From a checkpoint of a small mixture-of-experts model trained on Wikipedia: 8 layers, 1 pick a token.
Below are experts of layer 4 (counted from 0) of a mixture-of-experts language model. Rows are named gate (a neuron's input weights, with its number), up (a neuron's input weights, with its number) and show model dimensions 0-191. Each number is 500 + 40 x the weight over its row's rms, rounded and kept within 0 to 999. Numbers have three digits each.
Before each expert's rows: "mostly gets" lists some tokens that are sent to it at least half of the time. This comes from a sample of Wikipedia text that the model never trained on.

# expert 0
mostly gets: " California", " States", " Pakistan", " Japan", " Australia", " India"
gate7:536528553461418487506571528499446491486439421504503464502488460459482536519516515509514539529544444561475552484544472503491479554491459500527508531505566438544455454520517429459553487476545534541510464489552492403524487516457511504497514482509466556533477492506521539547523451478536484548426610474451556491412486521547446566492537512424541423481517475460468502521480506525438514599519464452483491603504452514549462465437490509514484499498433513553528443553455559485497534518509550490494443515498470505452553469518533548514506493464543546500487449570484412513563591505489548513
up7:496537443482458492436521512542572560508586464495562453474546441443484550501556483499471425465470450529488485432540538559517527558480495592516495459480522592505510561490487524519530527517489493483531492597489536516514486424524488435519538535523443535528541530481495560515523462514491456483508556496515461501433560645512500505468553517505580450502498523486538485549550413537473461537504538540473486468476494537462424506486470555571443475533581457528500531496469569538499466478459477544489514550463457508552509508467485474530521482490545519499514447509461486527488482545602520556

# expert 8
mostly gets: " Me", " Ke", " You", " Love", " Taylor", " God"
gate5:440509449470502559526459532426472494562558480532500442569518541518458532486537529446525489520492529509513579562568525519478517544497430506562468471473535470411493585516444459491480522512544546531530547478441481528490511485530529449502473476561457471537517440483489508498548523471544484508475438448540574472559514471533502532512513526501519582518491442512476513463506476427478480589472558491500588562469542434468555500486594512540568477502518516535504501534481528568572477539532444439448480567547497519460584504474589482575504519502510454479512497502466497507458577454468479515
up5:570470476608434567501515485498476443532520511447488504540465444494475477479554495484502468500488583521509509544530483483438500473554584568611504444495535422537398479456614481538500532522478466534453491516569503474472528533436503521506463512453491523559509521475449479458443510486435516507465545530460449552553493537553506483457514477526525530488462440479514562525547530482540493539458425461459482456473437495485438475443456494508529532482491481516457512574449465470546497571479532573427498515560498461487532512521579456455492521515472509468549481537534470576511480503524529489

# expert 13
mostly gets: " (#", " Kitt", "–", " century", ")===", "aged"
gate5:490520454544546567539526503446501496574524504471474511524516587438453449521505565503550462540499481534477553481518450455485547515527441547512499492464512437482554603524513440498466558523554551531531577510434510580479529509486470422589481532474518478532529477431429465590531582450509460470536493374474528535556432511505452513565501517481456544500531491471479527516530537465511464513515482518556532480416472470537545485467525539444495546477510490491507530603496480473533487476495469579479490495576494493507494542490564501521514546495512529488481447520478513552544542467431492517
up5:488532461553459480500493516507491392516556528499511570515468504553488456480574568523425508470526559490557555566537522505447469430496534483550545410543436419481502407477582461468531536511488528539490522547537563459515454517514515470505460498475561493571447478510497541484462491514512524491436503570524462522530523515547501478494508495461526566469506508492481584508484538490524500577441454490443481485445523544514447504526592485570513478447513570497467468554456517486437465564514482549460468524562509495447506451510567513516448528502474511494519518507514447559501480471564597448

# expert 11
mostly gets: "FC", "ZE", "BA", "IR", "MA", "JP"
gate7:554553613436438586481498526440484473543484436560529438532547450493488555504575496504547515517481435536489452527497492539499511507527456510504486586547517525500497502521443477468529478450514507568519451533591463442514474509511496466552502500459419517513461514460578549493475474494529533553459538544549490540498493553516488488483519466518511430551493503483441501501477560522477503557435492523492475511445417477548478482528506569511466516487485512474543487573373527487473525522509543507446427509508511542429506492508527539566496440474523483514560485544496378466542556512515570510
up7:437529436533440486447540566546518475477539512549538489453524444421450552531458501474445494449474426538586491453597474543522520449439438501486490503550515568499440543527559486580521445505497517483534552578465574513574515488478446473485503543496464541457534504489490521522531477521518416427465446548434478475428498562512471480464509516491509436485525462480556480470554453539473502527521577532510486512505523551497427456501499490529523505545532480500494492479603592534490467560440471435536502498421448534553533461477509511478495503499484539509473499526482529523514512546561506512

# expert 14
mostly gets: " March", " April", " January", " June", " August", " February"
gate5:485519411519467521487536505478510540520541445497469546574496515507469530480512488487481513517529497575546584500475525501457457511541407547521537459466507430496480531555471481497502540476546517519527513525456502469447529512517566459509437581473467455483484471479440440519524571474446505459515433466512503506571500573532409532511481438459447574470485480484481510467485487495522511496510469496472543456413483470529548416470520471514510595465490423509464475570501549505518521508473457502487533424574526458541615475482578559537541465523506474498488428504428475580559471505523452483
up5:450469480550531489560540479501532471537521463520531561509511518464490449510538493532499492560476562537504465523489485510498491467510491519574518436492440436551475493507609526478551537492421454506494477456599464429462501499524501465477494486636540569518465510459512496554492494494509513481448515601440520541544502563508500467493552527512550600462442430511455481498492465478491434496483438461511453494536520490494484501545548437528504519436544536496442460580501524505523488535487473588448535571546450528485466479550504447552478568473487517517530530496518441584474518496493562438

# expert 6
mostly gets: "See", "year", "Scientific", " Binomial", "History", "|---|---|---|"
gate6:469489441451484445496527542553496486596559493600444475484517536495492497507471442471520503474523593519502462451416419516471488552496531472526527479539490479481465462550456447539497502547520530414456543562485497476405506424457487446539477516470475473454486493485539543538537537523515514465530533606490470518497506478470529579432514518446557481554510482563529469549529517503467495442525540571473520517486490572419512521468534500490449548532497531492484514541472541536498438441530466544506474475512491528455538537565542483526449546491457526507513505490464562470587498479512498629
up6:456465442502468477440487567470525443518554436576497581472501491464492500517525478510500559513513570505427510456495497477463485486505531460544517538519485480521529454555549464459478491480442491435510535496408545514475469444500508505535477468422491480445439599498519551477503507537431526495540568534461454561505544448412504462531528564513534580464533531491489509484471555460477509495504504615447510498474503485490520495466538506501443502481487499507513576484447506537566520465481527524473519562576526460413489434562541492589510477504547520543538478472517597480543463477557530565

# expert 1
mostly gets: " has", " both", " three", " all", " most", " each"
gate12:545483479480486528484560555463460460469490566562495553462479430448476377505485421491501542492502484510507535502514491468508471458499549497463487506527476516465499528491507500422499463476486469484472578456508491426399517468502505464510538500458521441493544480521404511590460558519497552463457448495432511519564509458474457476513492479492484504617524486491539504565484516513472543507493528536489478543520529491448563521526473529546584516508465514558407500512481422399441527523492429472509521446432512464514491481530529499501557453547524534551430546467521506487502526472503437394
up12:506535562505512489487506466499504511471599487485503408534489520522478469486505516528501470458592500369463436583467550504527486507508471572508460479514453535552500517481473549559535493469488519514534444495432518533510467513460469505495461474477417492513514561380583550555550520549490494451517527476458550481519606469480514532455481526519560512395484561542448507497447492496480404565550488480522469511477455544499510383535519538466478431471493483455497547512505584539495511505477580515543531553498490509499451468451479496507517519489468503482475542500473469497544447537530498506

# expert 9
mostly gets: " years", " born", " name", " year", " days", " months"
gate11:525463472532523495477573480468474534496482569496524472510545586515487480435539478458445541504494405464420459471472478487482507444456517490548479489468512471446497507541541498513499560439504512478411423473465495536469494565447447561450571506585482503472508535535477516537492436530473478542461483582532544514508508503530434534483490547441448493515533447499516526563516525527412559454527531527551499569457474436537576524525470459521495509479563540510450487517435506500517491473417514476442522512506496523626529492534494477474543457582449567510492506568533461534503552533531453505
up11:567516459512516529528440503471542564505511393558535572519504422440529583546433496406538509527514475558457443467539405506494492575531566479524480510490450484489468489496458464458515540516491463528512488559444507476452447441532528504518478481488560581431471545504475603512535556490439442491465484527501491559524527466547462505495559566478527477460483530507537504489500563523531491537484569466542512515450489528518463470533472464498528486438509432464511522541450456483555516605482542473510412534506513454473504483520426558491512484513468531423484470529519529476533489454505516543

# expert 4
mostly gets: " School", " classification", " Airport", " Railway", "idae", " army"
gate5:437506418550487486453502446528485557580508442499520522532502557515511500486508534435534486564491516575518566551478501541446499544553421544552584495512525437426502493531516434500518555454491527571495570458460428522496507468502462539585490448486484506573535504483471503570572520452473435488464446466525557564532470470537486511565530472538450592488510454458511532518486489479503495586488514492572556466439480494469586449455490502483475529477506502551512515576450510492531438465513472500492473504551483472462526519504602543494534463510525526568489524547453489498531506491537462523
up5:520503477600510506549521501465506468537482495510572585488460505475489422533531537482528516545458553511568464582506529486510526512529536617579558506514520447480476438499623505497554554522472469532536481497523457513479493444498483528566487504532519525503495554483461466512488471517434557507438557517505508519557489542553477530494550456502506615451450497434514510552522505491609444517423465486501479489504480499470470483515519442550550541450515511542506476496458461439466465569475499505467463498582517490513489458511581476424537509470478561467489528546518492520523516488538605506

# expert 7
mostly gets: " a", " Candidate", " an", " Parliament", " interview", " parliament"
gate6:520542469456467388496545530529568509555534474530429458409505556473447531562496441421517464437526520490532471487433426459478526566514498475483508436497486493548480511551503553490534462545554553431489521575491471472430492436452480492471505556512460448480429501483499544551564554540505450516554448559467513484467490490467527558456453464485508518550518489524540508592550474485457513437478546531478504499494531532522537517465529469476507563567518526502492600550480529537518471472542470505447439485515527497495507532569505490461484562500434526475530488483431506414547511469556479524
up6:506539465494539499465441526462532509513553441498448563423515490437503530540492457510502521495497520473451536464446486497480539538532524387551520546513462502504535467538566479500440486484513520462528501528443533521465444405478525530469519505430456451445484510486523583476491528532484486495558522521450481449471527461432493449524483500510472609496520520542499493546476518459518502496452482627482479523494538519436567563526513541483422479479519480484501617475489494532543522408458493525434528625541514507423457466525519457511468560484489563475528465474483536460563520475529523509

# expert 15
mostly gets: " However", " she", " They", " he", " This", " According"
gate5:457560429533538535544498496426443496543527494474513500551486501497518525480495530489545529576466544507493511512480524508421507542522414517516560487479499488507545539537441452481435549463532526549493523469423470559488553517491533501542511495472489507524507506485452459596572583463533466509516509420470531548571479529561460529543469493470460558486470454494454495482515493487447518553452509532585565472454430493563507494448530460480588520479476491486519473641477548529581473464557420486472466489525439455509522508502575546542540513490525500476499496537487476558532477430466447520
up5:500509482583496556533510489508567436557493487521485524499440392504482480477509551501479463562507570553517513553496488531455518559569473542541504444489553438471523520522545542529492584501466541513499469483580425491516524577513518411507479514508537513560472536469493469535483520491476493513538555536454521527476540483607534538470538469503524607546504478518431521504430487561521449534469431529526521478467464463541472477549496485464557532423492556517496513559428497469464501536484473473438469543514449511557451479535527413524504510541507538488586533532549469583455525505508538514

# expert 3
mostly gets: " before", " after", " to", " but", " than", " After"
gate11:495496471485474496433569471466536528489515552444497458481480531527469504477557539460494496454483436451486486440446543538461471448497483426526417501499510507476444478445583564494446463527575510495400456507436558554466487568496487545530576506574447539509476538556420507516498421512525475485476515532470517474489529456499541489436504506451457509450511442455505488527538522475458508517496471561531490549471471471505551507544447485534492524448535443525491472469444487526591507514424528508425447515528527519527604484590547444435523506554559527461467533545508526463490507507570512510
up11:548496428446548510555432476478537497503574494538575498491521493507531549545447443484604442523585450537484437511482466523492513543495559511512543493497390473471509490583406438517491530553453517525465496546434543485462480525554536508466460481450515503482489509420490630515551566476467516545461490546500541507523483424513466558552556526504570441492528488481495497514453500549484542513506554460495523482475416523545506482509473448499538486484506465465474533452418460442532426502497497474550492459473518448465471484536423570481495489551476490462461499498527500487491454476463485496

# expert 5
mostly gets: "ounc", "sequ", "ryst", "oser", "rans", "ropical"
gate5:440544393553520519513532517493514519504544459492510560558491575505493505515459491467535505515481494529487583580528541479481508499488418524519483521416496479497552549514512475510464504527512520518559535542482432524493512478481463416522506496536528477521491498475455482561606533464509424475495474440518530553586518488578431524570517549499418555481505459498456543512459533487440523536460464440479493551463512502518515429441501474480455496588483517447446559571507483522535509528501428538448427467566455470453542519509505536574538404475520465556479462510456464553500475500526506517
up5:491543563567470478558511430477537495523527511515501550545458475512478404521543497506486502544512522575542502536507500507449508508533459587560450464477486453490482500513523501522505542509464475540531488519534450532446458471425527529566481583561539507502427564519506468514418525512436535501496520528515496518556508529568529480477575469511474598499461490442452589533460522525539467497403458453481568514511493510500511503556576471497443530496581491561469442589428480470535497526425543584464452539522525486467496499490507467518459506503501493544586464540510459528481498543522572485

# expert 12
mostly gets: "\",", ",\"", ",", "\":", "%;", "):"
gate5:478601452473512557471515482436515528567514545535496498530517543526525452493514526400529462531498517554428551568500553527430524551515420514534556509436534475486490581569529503477514527492522525612542572436447476493504491493480512514543500451499472490549510474481475531565566588500495413522517531442505517458562473477574436532557487471497493553515464439492512538508497523480501476522463495486498575486489509488475503469453496453472524477538465484488469530583435519525509503568475386486469472463514465472489528492506537560543517457550536508540482503527455455600515507429449487503
up5:513488515517454545574505467521530443561539484521526573476462491446469467538486573523558473474487578518521529513504440493463528484531476527576528434474495405479439522505529440516599531477502457543492524475495481527486517530482492450507478511500500489531448444503449465509468460482420519493478523484513493517440577489574552470515520496535479568439447403495492582528499490522514418587398489470493509502514430491498558522554500456480521501421515518481487537474426550467577512504520533527462424513539505542482494427504531447493520504436549518512513534533507484571483488526599566536

# expert 10
mostly gets: "jamin", "mad", "esh", "ith", " Veg", "ç"
gate5:473516446533463590552598510464484500497475529470556513492474500520547548488483545484481534494555508502495615491552493453490532478448413507476502469440498557482469534535459462466502562548537548536527563460459490552498494537463429516479431498498504497507495470469450422581583501527502447502465424398471517533603478513567488514480524532497423536510468432446442503510446507421486522555481532503539592508441460418545529490498538467489481498519510516492468492590482465515504512537544457508467492508577490453475540478509552530524529467530531519542500459500499531550550525516529451496
up5:483518509576491557549606470478570458490516538514449509471446447548478446583528472458484538566555570512512534597498507483442505451548512503546535488510486490430446456449578538531493509559492455541458538506585515513464549518485518440472483539506546480537453488475480463500555463470435499516501508521536537534552511513546484499417567484494472567488524416441488561519473477407556476563446474484464481496475443490534469485502506546533538455559522567483490475495471511487485533513506548536452494533622476557531519537549474417520490539487507496532503523479554460508487527502540540463

# expert 2
mostly gets: "ifying", "ify", "ued", "ecting", "led", "ised"
gate2:443443566439571475451540460525493480472563524507500528482478548528481457444465573539448443475527475563513488510513531550523517489441443548526508499456478474511391528491564509477529504483494458511480537439518479494522542527456463516448508474513529493471556486443541502516454498514510564564433399496447551420534486494526506507510560510510535421518483529517519517524440534539463516534530512496538485468510512515469510504431485523574473562466428502508534398463431514466558483436442515498537477481526579469569512482500487489467580511501563564482485391492466543441496484480514471414
up2:485449488485442455451613496509512540503419521472481504437480583508488510493512450505466485565493476526505514477499563505498565456426493464433564510513490531499533399476478543459535487521430561452519438445433532450512489487530467488533521451558519490509439480519513476555542467503482533509559451491434502529552499425514554503544544469557511466497458571481575500537453521454479498458449546550549506529523520504439438486407522471519546524446465541573484524525443475532580490466460502551481501434488484462489524487585461490520499436419561488477534521434500538502462492524468512469